Experts of a small language model: 31.2M parameters, 160 GELU neurons an expert.
Below are experts of layer 4 (counted from 0) of a mixture-of-experts language model. Rows are named router (the router's row for the expert), up (a neuron's input weights, with its number) and show model dimensions 0-79. Each number is 500 + 50 x the weight over its row's rms, rounded and kept within 0 to 999. Numbers have three digits each.
After each expert's rows: "gets" lists some tokens that make up at least twice as much of what it gets as of all text; "comes after" lists some tokens at least twice as common just before its tokens as in all text. This comes from a sample of Wikipedia text that the model never trained on. Tokens count by the router's weight.

# expert 17
router:462576485549426462494420450450497577464563489538527421476544607457564464542499494499400494486540551444538458423446584505499520504525510417459420467468484450476470452479481441521568455510523529526509579418601437401533417546479491553511493506
up0:542456523430508539492468411435396408554591559468547518488539503415460495506485453437458526414447434478461513477473392482545489491536453536457499549502522497518614477473557496524541543469615509493442593474525474510490432469525478480425485539
up1:416447406486534563477393540431527509512518545548392486463475530419390548554472453464439506502561507506500572425462562477473552536528441477468447466434552479458501555534483478481515429437547618439470506482505415447495451502458535513470510427
up2:416461470485465396486481448406566504478508468492523440469479478473478575518441513510503483600464529570542535550488564511446520516566539427465501499542405436465458580494485573443530463519572482520495507562508503379462514462468496458478511502
up3:540500546437556507629526445528544487547491416458518476504496532491436501520506492478571567443544567472453452505352547509491457567488580465478561484419502421489630433417460550532506461579513486550450514473478542506488513474515493546487444569
up4:483387480485561578470385496527429479440488505496537508450583520481548461517506416490509478590615522493472460549429492501617486527504440550480518536438546510506498588448512476491535501570514489490495443423576475605514462481492455474561458423
up5:541508554504523429428351593461529444509489498496576516559510469520578470494442405499517515533542403538447590559492489535416494526411436451476512474465500456579483503532503466535469527476491569512634564565580476441466475466437435502515464437
up6:530436497511498416479469441583512432485565509428553441560451540523447517505528530519490440515363522486554556401478598554457498533559494516492487541487467536504509476574557447448493534504502559481564450457542586458537450482506462513456504468
up7:504410465470535468513394567517536541591441515525528491440498482471491514412506529557470479555495601456423423511498575489588474478607495458513538539514429540514582434476450533495472512414462506519448469492539397486429463580484484536590532481
up8:518599511579504466467542378483552508484502553667435519490461486502431425511493600397442508492538547475467463493513498465544497537422443483482557485439509427502449502507483506494495481427547512538525553490516464593470444495482445451465441542
up9:497580481501443481509474465476540455524430532480538505587569580501468556468506505562524546467476491516481588478561554516471558515435561421462483489438451509478562423460431455479489548534591487456578520415436499450502496415535459519644489536
up10:497557459496431579504367496535460525536521416509475593381459573456502546577463614457431602513569538503513520558503482511531504494542554374433429438505527521476501455467608428504522512529421529466571546451590458508525556502508503495579509486
up11:471454568504429423497376510363533513489506526525469461517544442496463442534541466555492457439561483605469485418482599453365585465392462527544596527464480479518549482582448509412479528553611583562561473497490595508533486464544553475458468456
gets: "\n", "\n ", "|", "\n   ", "\n     ", "din"
comes after: " |", ")", "|", "\n", " River", ";"

# expert 69
router:523507486514415480438458460451428551519588487635537505451540600472573408465488486449404552539530550457551461469466562568548449532587543473514443499464464483486574456448417462519489440486530565588601529444629515422559465574447620511539461510
up0:545448515414527512497455512525428495538500555487620462612495470408535463453505469509477565402465483530548554483460567481543527499575551477513583515439409538543421457494545480490471467635472551577438537399451489502443512437529506450575439533
up1:492501440519494436517456537521357486497417471505469489562563586495516556449426508607570583425577552428504490489538598498484521396413509506514553479367424504434578465474457440501570462468493444594536516482502532488542490476550541422542446548
up2:422484611524512486490437526608497458443575485483493458502485553422527594426469439453515449519584572391546609493564481525514536400516502518404436485505459432511456441543524516440386530617562598494569491401468570432525512557556514385494459474
up3:539505466549445484515500377492477504624475463615521463542570480447478379451551480454473555517508566473469462431571446621461511479487463489518500467496504498531409435510564454495468476566472480508505490488476458474570535574513490497413500466
up4:561482493568448441503473627484460521491700483522518512523477473487543457508531466571476560592564528425470439565521471548514424469549517534537485501556448492471527405540446577535478436415515593578580489573504549448579545438440520464474428530
up5:613499432613454533464369468600470468444522501489595405538479414571560501556439546503479494489528586504487507509483403506507472555469502489544558502454514466408474507510534430533467349518465537583512557463561517489495549595513500485508468472
up6:411476555603452491538597545465546517486542600488498450543551550473441447398582516361407529581530498436494522492377563441424554435524467429461521493549460520516617464521489449381481523541469500574434509492499506493497521506512506487486490486
up7:448558456460474566476474548510552463599476492463526546489509574407496572508448490545502510486523392550472514466395554558520577433382519476470504407589544496517412508483368441464508460501526495533518504415449433548513525488471438520526504539
up8:491556510513552400464554413430482466449591414547434499533516554519471388408531466473498548637458551516473519528482482466460516510563516467567528460458478468423467413557535542547554538488504608482549485469576456451464502485530515446508508560
up9:553591500512527495477485509490493525544483483505482505528471481414445455501553635485431447632508457506449477444552497550447473501559469407557479506570451512524532421515540443427569541509463577491592491494500499577608449503461550576466493526
up10:442430509587443502543482475457506457526591478545487494506414525472575485527434510609527532601565551493574527454496526509505580397535553507486499500386452503460553561470455464472543568489532540453487547549455415426386521510516495547508496463
up11:487505480482449568453505496436452511399495559460527531474505449488526537576493467436406469547574543568521444547395526603494535588421516613485454472470482456568528413525518454403536468503533500468454445537583577499478485452509479481548546506
gets: ",", " such", " of", " other", " including", "al"
comes after: "s", ",", " such", "es", "ers", "rs"

# expert 37
router:457485573593448484545483510506507490495508506583501489441604549461571460565452545344474466587482549430543414435473558538473553603566461501465468481528481429506518486506469445528507503450519522549485526417560457465568467506551472544606473487
up0:519483514604529534549534456512478444485506521466540533460505432478506487476463550475473468438517549385597529488496403488532531483460552453492564437483503567430571472555508546487525468426546472492539541456423537506458386525505474531571416576
up1:470524551421442484516527577506528449397502511465537471549463521541448570577433605476405498544529528536498571493447548529494537451513475470387462511479546511487541492425428471557525419530543525472429472474464574485486440518491509560547555466
up2:501478452443509542526406471497522478505477574496576494447485491475453621526599511409542505543480471589518484525527562502553493566499428574424508487529413523480532523384493516493517519513572475470556472590410540509403478560515465528471553475
up3:427463462544522545510436473539576514586386423464540497551517481475557536549541457551493466507519592511556474517539481541474566460496544510582571550460455436519540516584417430488534390544522492533536472509530413490472529551444473516374430458
up4:481523435552482535472470544448420525530539487515454454499546524481510433479577561456568590497540550557537533488470558545438557563556453512424486563554466508444468454531435547414517558467527560510539402481533480524448499520406515476518544460
up5:395419561430528539560505501486431529499490545453524433525512521464595450495519507468534555326486436458591496627451485543345545487498482480543378574600516526470512544471573523486423504503478523476572489508474470494518491531547519463522519511
up6:525439455497480410455525498517526491505507465567568478477411483539477488540420557542507488471598458481535496572434500538508485524510438509355512503424506506607502525432470505550494519426534512503527455569535575563500550503503476542531523506
up7:484478532474439529539501490559467444505487544385513565390609536470458493504451500528467520491511466446461565528442453670630523597603480554511523462508484415436530484536410510584449467408492464501446479477497542519562504495452512473439551514
up8:485473557549422588476545558530554443531494505535438503550470564540447508499460471532505570420501510471508528395541534535558479489541434455573545467485608497524468432560391470494583499506499517489488523503583510514470313521557482458527520510
up9:538478493431490570546485484477401546444480518482533394466463526424530444510591476553477493479495495486470407606495480568579433562429537481524602443542512510561543515471614470510456480555478511426462506555418515492474457516586490541498439482
up10:471522541501453514482410512539513533369492473548442546535536531555596581455436463507489460480590542485505530635486473495495444433493500477534441500458519543537543506526493558516580498520564549478538415431505575474473590432457584452436471490
up11:438441437399513487546536467489419529494513501552496470551483447379497508476558445610620545491482522386465499475487498528481546473479557493514535513516425482604552478462481452512528565505550477520507450437582483564478452460562445520444421596
gets: " |", "|", ":", " •"
comes after: "  ", "\n", ")", "-", "%", " —"

# expert 13
router:385549468518460435525453456478471535468585453585560410473555522451589492518445478485497485531552533451535460456424609521520502524540470443481444476485456428535543474458438452530552476497579541563488565417562404439573446572520528539549515475
up0:498539499487512515418559426434450481407495541606512454430516517462501405496476450529533600522528506483449501551435471602459452505497464598402562567526464556486551386496517510494460495460481512500509570433523455549585444610523423497480451496
up1:465474506539526492399463513427461442546565462458484389477505509372469536507607531492477458486457499434517487587487471470521563612511445592540492556517540437500507464482389558517472512492495530564515528438560510422592478424526486576466451461
up2:446433450467561496502357552460501485546574463415518538427498528466527574497487501493453439499505475537515563450491492539459491523438484445489503533437493491574566450410578476528527470396538573542547460480405538486600423487562487489572551467
up3:486539575497461513469519471541501536519551446482511575571389549586453530490454508422393433466610546456526561497521534548538456563559354491496500474443508502409428508487498496486369583543473523466501576428499483508492419572541503520501563548
up4:415472511574465458469534537455506435489493547446458492608461535480487462468521477416489552458522372480523517534465544505500427524451526535498447447502463493529527550434478464358564505513476500562520495527556456444450423545505453471542535513
up5:623513521581469484512505527451532471493511534523541505438489535455410474509585515484486413444459474503520474457611574531448553575422444415441528541526506506566495430526529553517487512582513488540554520505533565460587442492596616505501484625
up6:467409604493522441462576454537429517491435449529544405509571512487541400489468570509564482464482519418467460558490579438501489532524494451506386571469452544475437397496521516548503517531601457525556579499576582589544469464561583548471408471
up7:493506489549478503515485527490560399544546426515528454396517536454540419368491520575411515562559477528509540514535518512477520555561449537390422522483511499505499487438400525557573465464438551554547491500517408478575442529536467469471500428
up8:452577495561468479551482405542564496460451429490537508484500480531536534489522543548510494590591489565517510366575524603516408543445529523533573549391548497516563514473489519461477515438436573501563578387509571392489514466515482479384508476
up9:507623509529497500449486439548484563488482498552545413443457644503530362557477412391495468407495614478477559473478500462483558501510538495506464594491547475456441469486476458497466532441522418466448519424525422465508554497589580479472498534
up10:496534500529522469507510442609526569547471542490513444459490542440471475449525465447546514510523589484493467346438580555519501478608508450486455545434449504456528537459559431490458497476493589440560472527577521452567456576538529532460381455
up11:465583409576453522397506421547447585498470435530492496488441514502482451523449477430501534513546547439515535486528498438552435502537539408431469441591449473502554390530524395424579506471542459488485498568479514500525516544533454429456515572
gets: "  ", " |", "|", " (", " –", " —"
comes after: " |", "|", "  ", "\"", "%", ")"

# expert 58
router:468600467574453408442448487491544492457578492533564419574470589485515485559549528496442434477539538470504411432486486513506550480563508468442505520473458435488551399450482455457527427559524554610556545460512533363528435519518461580492426489
up0:530451442424484461426474446543446514510483529456599418538446491558596555510518514467440443446531528455523604490530587465435440526491503534475607568520550519508534469457518542600533436501484567482550566443455518511552398581493411483501473501
up1:428553475460554444464519470500472578531525466382514550447493578514618496453595471456485506446407494574390524604426581509496602531561494516507461497422529502482443539495490502451423514473447495529528507376480459501535539482486577548407619545
up2:608494476544614484483454477578478407425607461436567478446510476435452543445528382510575458507458501523611562575537552505489447504476495454453528545424524521549467486549466567433486503515485423513505503451547529548409486421488477458514429564
up3:532446528502521519534470439514531570401484476561487465519628464504546544441526498427495496461493509562476571486449512493476547427452595390417510572542541462571481480488359440445498446530640546471580505583479522471532461481504566540480555420
up4:457509612482527423432512438460586543506447481496514505458455478510388449517448546514509461495452452567505423512434423410521440545472552386535498464574515385544486529485473493538524616519600520455538509389466535588520540553478467435480466501
up5:446503494569442514582523574447624508506473565459559571459455478486436425554435366476522492513447452484390440520518520515569448550534417582580545496472521507563584454508482587470552534525507434502508549475532441516473444499498493490473511526
up6:495538487508607480520499506489451478569519547555545506449398437634486414495552556456443548489492493517610514576389514437528442438444507432520525481478463491524528538547510487454539463494457466437500505566494446553473442542429506538430544457
up7:601512538580448462512507602509431485567503505460418548573567565460455463483504580433483503599411509450498434514561544480382543497545537527511428441509478496501502598527579491572569538496526484471391502445549569443531569508409498456499535502
up8:483480531592552552550582449492532619466441436528487579506553455457578511617472550544472399507679580568555489548473494497465449479430504517491478490597464513496480498470446489400588510480536485499472483470481496505487440587554481475563463505
up9:473553452537469486539512538402598539398495550492450552457494461510550427535447511579509465455422507551503468450595440520576469481452400567453528429493498489538601527578530494500534571484438531304510489506431468585500481531471543530411476469
up10:423595466503593558557519487437512518522523531550469609476423499497438441548479583507507431549476508579619434482451540533510569531468507509547463609490536473420517582447482411440554499484475519421544519501411459458448535523431461573479569545
up11:455585459539456504366494487525515536496515494551490509505459494454525563572564541548588505444480556466499487488519541486535544396536480442566508461534516471478462437441510455491541507493576407562591512436556411442455463487494472494474519523
gets: "\n", "\n\n", "\n "
comes after: ".", " |", "=", ")", "|", " information"

# expert 46
router:440533499524494428550422455462485568498571467561543440476556518435573473496494489504408514518527571464561477442455584522510534509503502411470441490436461438543525456439478453584564423500504478542519569412603443413552436563472526559576521496
up0:554487489515520416426509473481479529507472460562481436501551536454482538516596481454490403465473496532558472491500444589550545340414394546488577523491437552521495483516479428533534560534502497511508522540534487447529531519431502526597428473
up1:540523467537561523493428519476607525479511408533459444482351540544508579523503447448469567512532577480446487445430526444581459485514413413509505521484486552456507469467510490481541542478523534483465550420595554432536478467461566590507502488
up2:457466513533598505567439485552479459463494537514588523378563495503548528498489493464439418620463474452448491481496541491546572450513476357458436363595496514503467533425503473486496522484508477498568503385450472436521491510423527482539564534
up3:311555466494485442413529471479451482533522510546490460517473498464448447471509453456551634447600438529490422484492509515486467459570415482474428438515479441579535514420454575525551438551523581452450571462435532555509487469509494522517516453
up4:487488562512540560547506383577535470514537509517517474505408488511499507510487512520537499468552536501452449504528440585497490473513557464495479488575494543431451464539523465517503476511576466496517521382536531468598456620539528619466501525
up5:424531453553516487497486445505545563420465486451540500553412504455483431501499596435522571477538520498518503492437509441585527609506440549487410472543473462532480502456408441530555449564465453568511537494449495474583545529507480493589644535
up6:385491552573453524487452543463568449510487462547503536452454519460426536525484513422601558500514486457502560447485619548566466429541472476509475515424436384533604578516456531448541466557446512425528491494527506504435492473576509476454462529
up7:510493575480541502497510442553525507540527498448603553481503438474550440584512498495505519432507478434508547504487577563553514533625415419581485507489480495581538414451519467451452634497547543534433510522497599495515405456476429503436537516
up8:510481563439520460642411521522425564519473481545557432445437535589528466583409562546436483457584520511491529578519615516470533473504490488462475439545381482450537498538422475365517456525436459561594598556511532449543540506528512626512429510
up9:503536544532520444478382500485490452528520428632453410488505495529536506501479493513416442414544516473506497555525542449526591497489517496428513490550416422473642445575578510473495405501510545440515492438518598539403488411488575457505452447
up10:491471582501489443576484429514545506488476461459506482573591454530537475454507487428575563543451440453585409518447639568409476567493486505517511497593500488597439515582424445539453427560487589529551494390532486517535461508486480484502530459
up11:505505402486534524582522513489518558557518402502513469568416454465557425557424532437458473447450584441557434524517525531548451456513482517579547581491468533509494455501411600480546514484507543405665479470562486464477520452458435510496396452
gets: " No", " then", " first", " as", " later", " second"
comes after: "|", " the", " and", " He", " –", " he"

# expert 26
router:451518504553447468494455420518427464507453464551475477526457539400532509521514485477503481495570546560430472426465517632567500487509467472494577611561450426528561449537385538465483453461530471564529517416510511434453503565472479602503473558
up0:480500573544488499546452540452493555520599498507501542498485530432384596452528584512476485572604540453431537560426474470496504527536387458496498480445508442590518439526504518485425587533444474528537549569443482495463479487523527573575455590
up1:487413537516444444465437436547551535519565488475475546456523486494555535639512478471515589563358401507499521509515467445634512550514525509474500473580531385440526508535563493519531486459354526537486519481525554452501523528517452431583476429
up2:527594447500512515464421476570392505501599499520450461514498556508509512556549545487496553448474512455458549533618418507429475402547553474548576381483468549554468555486504497411486515530460582653465517404502483536502512502399524510437509509
up3:520538465534605444562555435488516511507499561535553509480556469527490466534503583514453564499540341457472455521603494428458435518457482494529421523539478386515527441505501547473553497478536510582582483429447475371557433517471522492500539530
up4:447513523540578556454497512460527529509496475452447562422505440594549499361510565508450551581441477507536526502470471534496539393596465513481536535498481542426449433511535502421615356504451558520534503511481526563552532504646527457444491536
up5:491401500538417480485534546501505504464510536546580514551474499568523429473613378460517445482479515421449403495504507455552459477495633527478517520469405502546501417482453530665525519427400551545420493566531540473507503523500441465477483473
up6:470368438491535571486560486447429578514456489506549598510497481545543450564444484480521478494576504529593451480482463490524494487417514518513490556513479458562514459575466503457441544540463507553430461465531491502454506503432611426461492564
up7:445412498462470552580515549442450445529491541537399474526498461479422554508493431485444552550417434520494432476451475519503498432430604434526487484575454579447550538536596414506470496426491543557494541464509487444565471405474529378520484496
up8:491551463523475501462369507568668475500506513393519456514464579490537541430502469503647415468588465495478456503478493428543583518527451474487427541465529572416546552467589475501468556600536470466499479473520467548478463462543440530468480517
up9:416503505532553474517516437461469584498524574453469473511506529471472562512429544520620483481469386481493461497509539480530500495497578545538628540477487561485514544420377510432433428444526523485424503544447492493548485599521458604477525489
up10:582446551576443531513524506507515513540452493493599449399477508483459563428581408518429426493499504429466510432497501550480518549495528522477433541468494477527515457485520462493512478459474527544557414502609546516468479511541553632547484400
up11:465525526426568489510500420575431542502558500440512469515528511524503491565489520514483436571434470550601522561524509459522448521495464475478481449494507571530555460534532453533475436475497448496480469452436527502481487502505436471530493433
gets: "=", "\n\n", " \"", " =", " '", " “"
comes after: "=", "\n\n", " =", ".", ")", " also"

# expert 74
router:418560468511481451533442437477484555482554468569557420455549544435589481517467508487431493520530565457540477448433587526498522520517494416485441502452464449504532459456450450566567464498549504552502571401572419421590440564476521567519505501
up0:662492519539501483527439464469516487574555561476518437507440604431458476552407448403496614568509396416504449480505519555458548608531545541512503570508486497492542498504450435431581490503579462499464488452571467478423484409578532487538549456
up1:543510577491439490467453524514481454597499550595593549427480489493525443414474492607443504512484474465508417455489494537454521535536488482524527462472447453493493420444436549476502414523548575550528535513562440503598448487507453442507499534
up2:499549479453475466570401421469445501440506539534407471460489561570557373498460446502570482455612498470524460546498468594509456499496460549439513523477485459529493452419487464459507479473475477443567532477468457544451468500584382521490421483
up3:455479571564524454477553498571424389526471456560530505541489519510482584507507542483518515572549548587518534561457547567489490502545413559443484559575509408470437527551565485479535505465492594526525510398500546533534443448382529475373461470
up4:545539482529515443605512556453487509454548450570558395442476443507467513543602392493471465483453457492533442449416529528539482523457398549518475464484458451435464418484423504530557528496459589520507483561395489479506561590552506454460393550
up5:529536486578560369539495449464475515537494460537443489565624476479545510492480461511605466572470568462528485487512554483590560516434469492526462471573519470455560498373450427489572526524515548626485460397498431472590499433467516524496553527
up6:489482605579450425438451511494530427425543424486500411497445516537508571564375529513476454454511450468460549436525476501522498516486494504547458569572416468484505444480491489526408505443455509584469522497394616546573448445455528530484506457
up7:586544457504522434532354423531420476564481569507515531504423574460417478458446529560407541528545477600437480574477406498577509478496439491491445474530440476372543498548468458508522518460599516628507583527530504590530546558429439474532577520
up8:576493470496445463432465488512553468530559441461492519531409633512570483533460555493486526579483485490524606524550398506486424511478493534513502406453470449523511472425487338572473533470535581518531475486470473451592501455553547506458517525
up9:537534540559487389499476509426451476577523441503563418463428451421517504554475449504554479523428527558410562453399581466462474478437501484547472432554540558482482487408425453428516517531489563536571429416543533557525374505437520520569511504
up10:391424585429519570412463469608458593549543471502533459534478491508535456576505561493454439428484549587453457489469442545514493543511543539509484403509454443513533502433492434634456498499573506496522500467511496421560520486558475515573494478
up11:569479501568470422513409515512517510463491469571458444550504373476489497476519636506541575551590573541569532482518496551418477519513478488478463573590463480465550536455488534556452467452531560501522519523472629449493480433512474480519429467
gets: ")", " 1", " 0", " by", " 2", " 3"
comes after: " |", "-", ";", " ·", " at", " ISBN"

# expert 2
router:490573516574494431488454434454507501510509506562505478497503489408528527536504504517447612512545558519504495485407579592560530503513454466417511472486510469460519486483480430552388478512529540519542536404593576412536497551521540519481451500
up0:402575517438559445455488512343592562571435532454473560464512442457435546533481551547470495483567553525514510526454433489592535458569491487495468501455437607529619483523491469458504511545498584459513524504371447474486487546500514520562449582
up1:476437460503535535515418519503469515484563436567492440547515539486629579496489476493575365623561518532436506447441522508610399552453420578522533568422474456523584553457440560591535497427533489474544529514506555484557537528524509426420528510
up2:410456554511576474446447473512518429493521507544539561520475444447473481522446549441397538540543521554402551491546468444485545481543423501512587535540482472459552534450497517575512553489497503441563488527591518481614398533501582529500385531
up3:469521493539497512556387479453487454429401520517563496509465508578432565505544538522566464468429553537455574548520497581480493603455414529457565483523444585430491471472510535441543433483549385511539546487521405529428484425501561649597514534
up4:439500479464469515502480439470525546495481568469556485431496443465463507519547496465584480441452516497569489545463575509481514572521392514526478437512568454390478527585508557568431473573496568495433460518559537338490541555520501482522459470
up5:509490493489474520549499482443506438605453468594484536538462471445503421466449535571541505470594433428465502487369488538571489538503481461527551533442381525391494498502486520503473454484432543543487536555475589485583509514520493647560562500
up6:511512579542477508586387455543522542551466575482431505520514517527579508469580482496516450474433430506504421494476466573440556494496459478522457498588506366418537449458460426495508503542488568493534526543432572432389513528437486517408561447
up7:426488614546450581513457462480572511525578538529461499515544574555428522522472489565453464483622553496510398437482399575468465526554509418531473530538467451471565461488610513523571347435488536466494496522562443496542468481504507522478555545
up8:437504569473542563488562504479486434468507479526525421505465603453511552509427426392512494489443448450506509467556529478512480510430490449593591473576508556528579464562485546567542453520495480452487512463515463553476584553502468477564482465
up9:478469458501485439544519521453585451523531403446452456499595530410574520586473424485467406557530492537447443493468519560420417411518465462515542532491529563432550529437546458519510598513479498562518541533576520497468438510399573553543517477
up10:483551468485459503635518467463523442506552576567434546442511474456455461477579495513520563533595500592562449510501512483502467521540500520533451565440458559552460506561500457501482506556464455498542514480526455515532493415538394543559521483
up11:456464468586490525496541484468433458460460520507485427489552530514507474453491409549524519526603557498391416500487590442433429409415524509476461490567480418467424557472472525515428522515508481537484504491504502491467445442526546450459530450
gets: " U", "R", "H", "B", "F", "P"
comes after: " (", "\n\n", " \"", "-", "\n", "="

# expert 67
router:487527502583518487576427457464509417511442423501549476466463621508528434588427528537564457518460524469464538553415481566588518582554471573426465510487437486532462403467576474469485429401529492463564524508501512498557425553547555523577516522
up0:417493532456488546421531455510519584500453442446438613484496540559527481546522503481491514499404501401479420457395484593494479466545532551453514454519510423471579493519493484326571494559448554490563510495489572439498602499443424499478590484
up1:559429470461488408446438502472495481529536453515465502424442546530498504509639419544520479587461522497456567527449423505491577421456445528556409507478468497468494462444449572509478527536438498535495587477546581523499513571532435457520525511
up2:513338375571492499465448502450557437497518500452517464550515570520570477537558508434474488471478484486487549438448492490487544476435479408522528567565562498462502556483458596590490470522552534543511493524429524552515481487375462542565540521
up3:564514602464491532476480488584440466517541472503435490597453482463487552438433528470412588569457517463449590480472528503524342447485600545496479521424452504549546546406460521528578474554406417521521457466570501513485507513487506520531461510
up4:552512515594485511489574562446482497588376571498422513578549517499516498554462488379430455492427530490629494440437509526527476567464475458486463357514505553612548544572452497492529505439529477447490560459510555502557497487441532520513572554
up5:516472522484590488527487461461377451457494490522490456574472456503386468510424512529599554415498561491454513481418517484561538514531449414468520549529515477463535441497578391468573514530465499413497541514436507416550471463499488466497451618
up6:462611561513424460518417472462448416489513546483548541481522592561467522391473447472461509541459528475408555446470487431507475497574480511493475549452491538560461537503477439497448631532540438622470471518435447546553502500548414513513566513
up7:558558436519527515507455434449519480499451422510484531525472585480510438509590528463466496496540538533387552454408501446500563548510612484487490494588536539518508545530481503493499531537531502597571526497484500446422467396410539497566525431
up8:455537566424533499415499542470452589428461493536427490468442486598536483551472535514454484567453527511527563580512609567468520458446538455538502510506570439526482519537483465500449516475373433416500540528549487537560520577594480550407450514
up9:466523577526457562590487556473490511470539528478515499458460593531542511560437562475445543473462531555504481450447508522553466510460463561445522488492481416433514454583439482522426474591442396531450518447505429452497532565444482482501542487
up10:539572463556533474461557508468582431505520418537606503529483506534482506457486527490492465526457383524537511567505504475507468428459560431515474509496502493476391505505516489407550491632451439550529469530552520528459498488467591599524517545
up11:594540502521511504460508462508440465462533547457506526519499590494478512444517499542539504571583488405545461519395424516463465418534451477453497545464480513522484427624523480424594494476405598498561449544550512492527630500527456552454548652
gets: "-", "|", "—", "−"
comes after: "\n", "-", "|", " non", " Al", " al"

# expert 34
router:439538430445504504507484434492466464585515433576550456526546469427574563496490514543541516551599498473500525462486657521582480485470457418469502537498442494500536506505376405551462437477566495532534559414541462406511423485546530475429517525
up0:496440526478489509540487447501488540474433473572415517452444484466587498532530476421432446600516559618433465495551533551490597514513464432488567497600558523483561544550497498448474530504509462614504548425558427502471565488561488365491488456
up1:497513458449506490472474399587470519578423533498569519577439550454495466526566533495507522586509461523497445506552572483598501537420485546413451489502448488479586503523468394495367447486446584523539488462480500512576485577484506496544550457
up2:441409547530466522449512432479479515475578590514509457475443554484594530439548478444373419550570448506576475586551517516522577450403423525467618560577497558443473475455453498473451507554535420507497472409451468427518500565561397634563531418
up3:518497392600502507444459525479520502497521471505486474582469492570513454532507438417493561506501540426502467538487509485459454533493501456528435506455488441491525621579478568398510438507526505617500567428512372457514440509490543414482543429
up4:491459518598408488446621527493582410557430464555500447589499409426522430464453489429459529434460522555555443554525443543424539506535603461413505486535435527462506562564455486495527441538492407483453508458542581543578409507511514526509491522
up5:502410503436491443584609444448469540513570373552525558574529535426526399429569556432432525422501436536561552462519449463483435492529508532551393507475529437470526481507454414466549469492494488471504616530602535446498456450510514525473529549
up6:434571525526467507445487555566498538478455557448423583456536566568484435446451440514457502572580522508553538547589508495545495536549524579525564589472495458528560409554458519507455513533442574606523475490510531364653442424443502488482498494
up7:428621543421461505590512510470448468474538431515538467500508415483424460444512451458609442480514470502430466452448517557521454497493463481568465570459507476544592482535559491534478545467619612489457496508465500536484436420609557547499389542
up8:528635578507417485493549479434530459514412455470493546532421592456594439524427440415558554574491403423557523466486539487528489437556578451498526527453483570503494550557503385457411476521470549439527456525540509480476538521599495529497440542
up9:433491514448538508600441520498453553535470544505470520502524527467499496462519502518484502446555522557469568393523439491391495436532520465540485490566447479538584449594514582417549449456496562455552440474558546488564486415525474416530491399
up10:509554551448471484457487429511444434522590457550524447549453484491589487447560441439495488490514554471564412595509547508510502500505426547486441439575485563536510554515556482505441475478522470582398503463441567541432402587548381511468428621
up11:518458495450526543466463467402427456489534490546466461395591537414468503499473440489540579443532480516544438463379522497419506489480460576598436559490496554566472553487505506452429536518541403411456496531541571468432488556548475554511471492
gets: " L", " W", " M", " D", " N", " S"
comes after: " |", "|", ";", ":", ",", " ("

# expert 48
router:414573474529472456565490472410438506606567506485554450404473602468512396512442568469496474543595554545648482483453498569537571575540513569501523476505369462472514483483389455555510472529519505512601527498560482440478467546469494574458533513
up0:568494443486483546435558450488472471533555477646512552532441523463501506500571473524377546576440414515546543544396394551605539445432546526470442490503493461572565476512457398548510503470531483632518564558573429512460482486544488425588503528
up1:450539554518577552496447490480490475537552463566530446469531500475575609384517462493441550517479465477518486521485427582427419490431435483500494443481450499485532601490387430629492472504503408461434533534565495460410566526553586549482543489
up2:422505483454529446546512529560546450571517459571541583480390460527481528632423536540514548534619606587401560461423482478518487518454470457552567421560461496511519501459524428492475417421496541496428502496419454453498586483466470512516596456
up3:644576512530599503477512463490506589584465542513500494464609535482541548452458491514552462537557536495482469492477455553579439532470621521470486500541436614442444470366496567508509547460464418453615444471442484469545556475511511452514499505
up4:589529529475466513580426505518578337460564583429474557416532541510590513462533602482528620492463546521379414548448529486492543476521459448482574510465461555497476593480554406548492528554474548491531504459451516459537428448547477445539487616
up5:496476580539547483577493475407475439517535509527554458520590651569474501504455420470523459554530454522485459412467495462462540494506457493607623514473541491491500466463604484510367605473567532569566449484473511349541522461465496401453519518
up6:433510519495573526562486492451519526544529496548464423464518443495504525502449621491520509568516553475490487465500384533508469582454454561510511622529506494483471514525450423501553534457454519448573481479536557383417469530509456579534504489
up7:594499413545405535590550566522550444472526484599432482519511512477598558407462471501472609519474559446465406524502634452506484484506586489547573554489483493474516467474463507510438551557520544516497589469606553418421464459362488503541529498
up8:545528381500455473515389505579467513539426473604484429481539449497534516471453550553543486584492518464503480567439529497474498475551408422501601529564514535450437517428480571449462457516660472498562574566460450560446523524528465452517470458
up9:525517540553435424543474605412525433501475468404489453547379447570509506579452521488533492469489504466429466551482392526463580439449498512464439568523511507560518512543490486519482527594470500551554529530495445462523554593533507460585490587
up10:590523490512486500464553385382476486537517493512512434569560548546514355573534465473468572494490487524507528513483407495524457533461583521592512564488554447552452503549518538520529403557475428493495546482542497538559451416471575552541467544
up11:424541418550560477525508516534482471478512489512577529501472561488569529498523467538462496453484579475511593497527442613565519492590619433577441562562460517529451413545506517500488417486580497424540432527472566483520450489438398548457505549
gets: ",", " that", " which", " and", " but", " who"
comes after: ",", "s", " However", " In", "In", " time"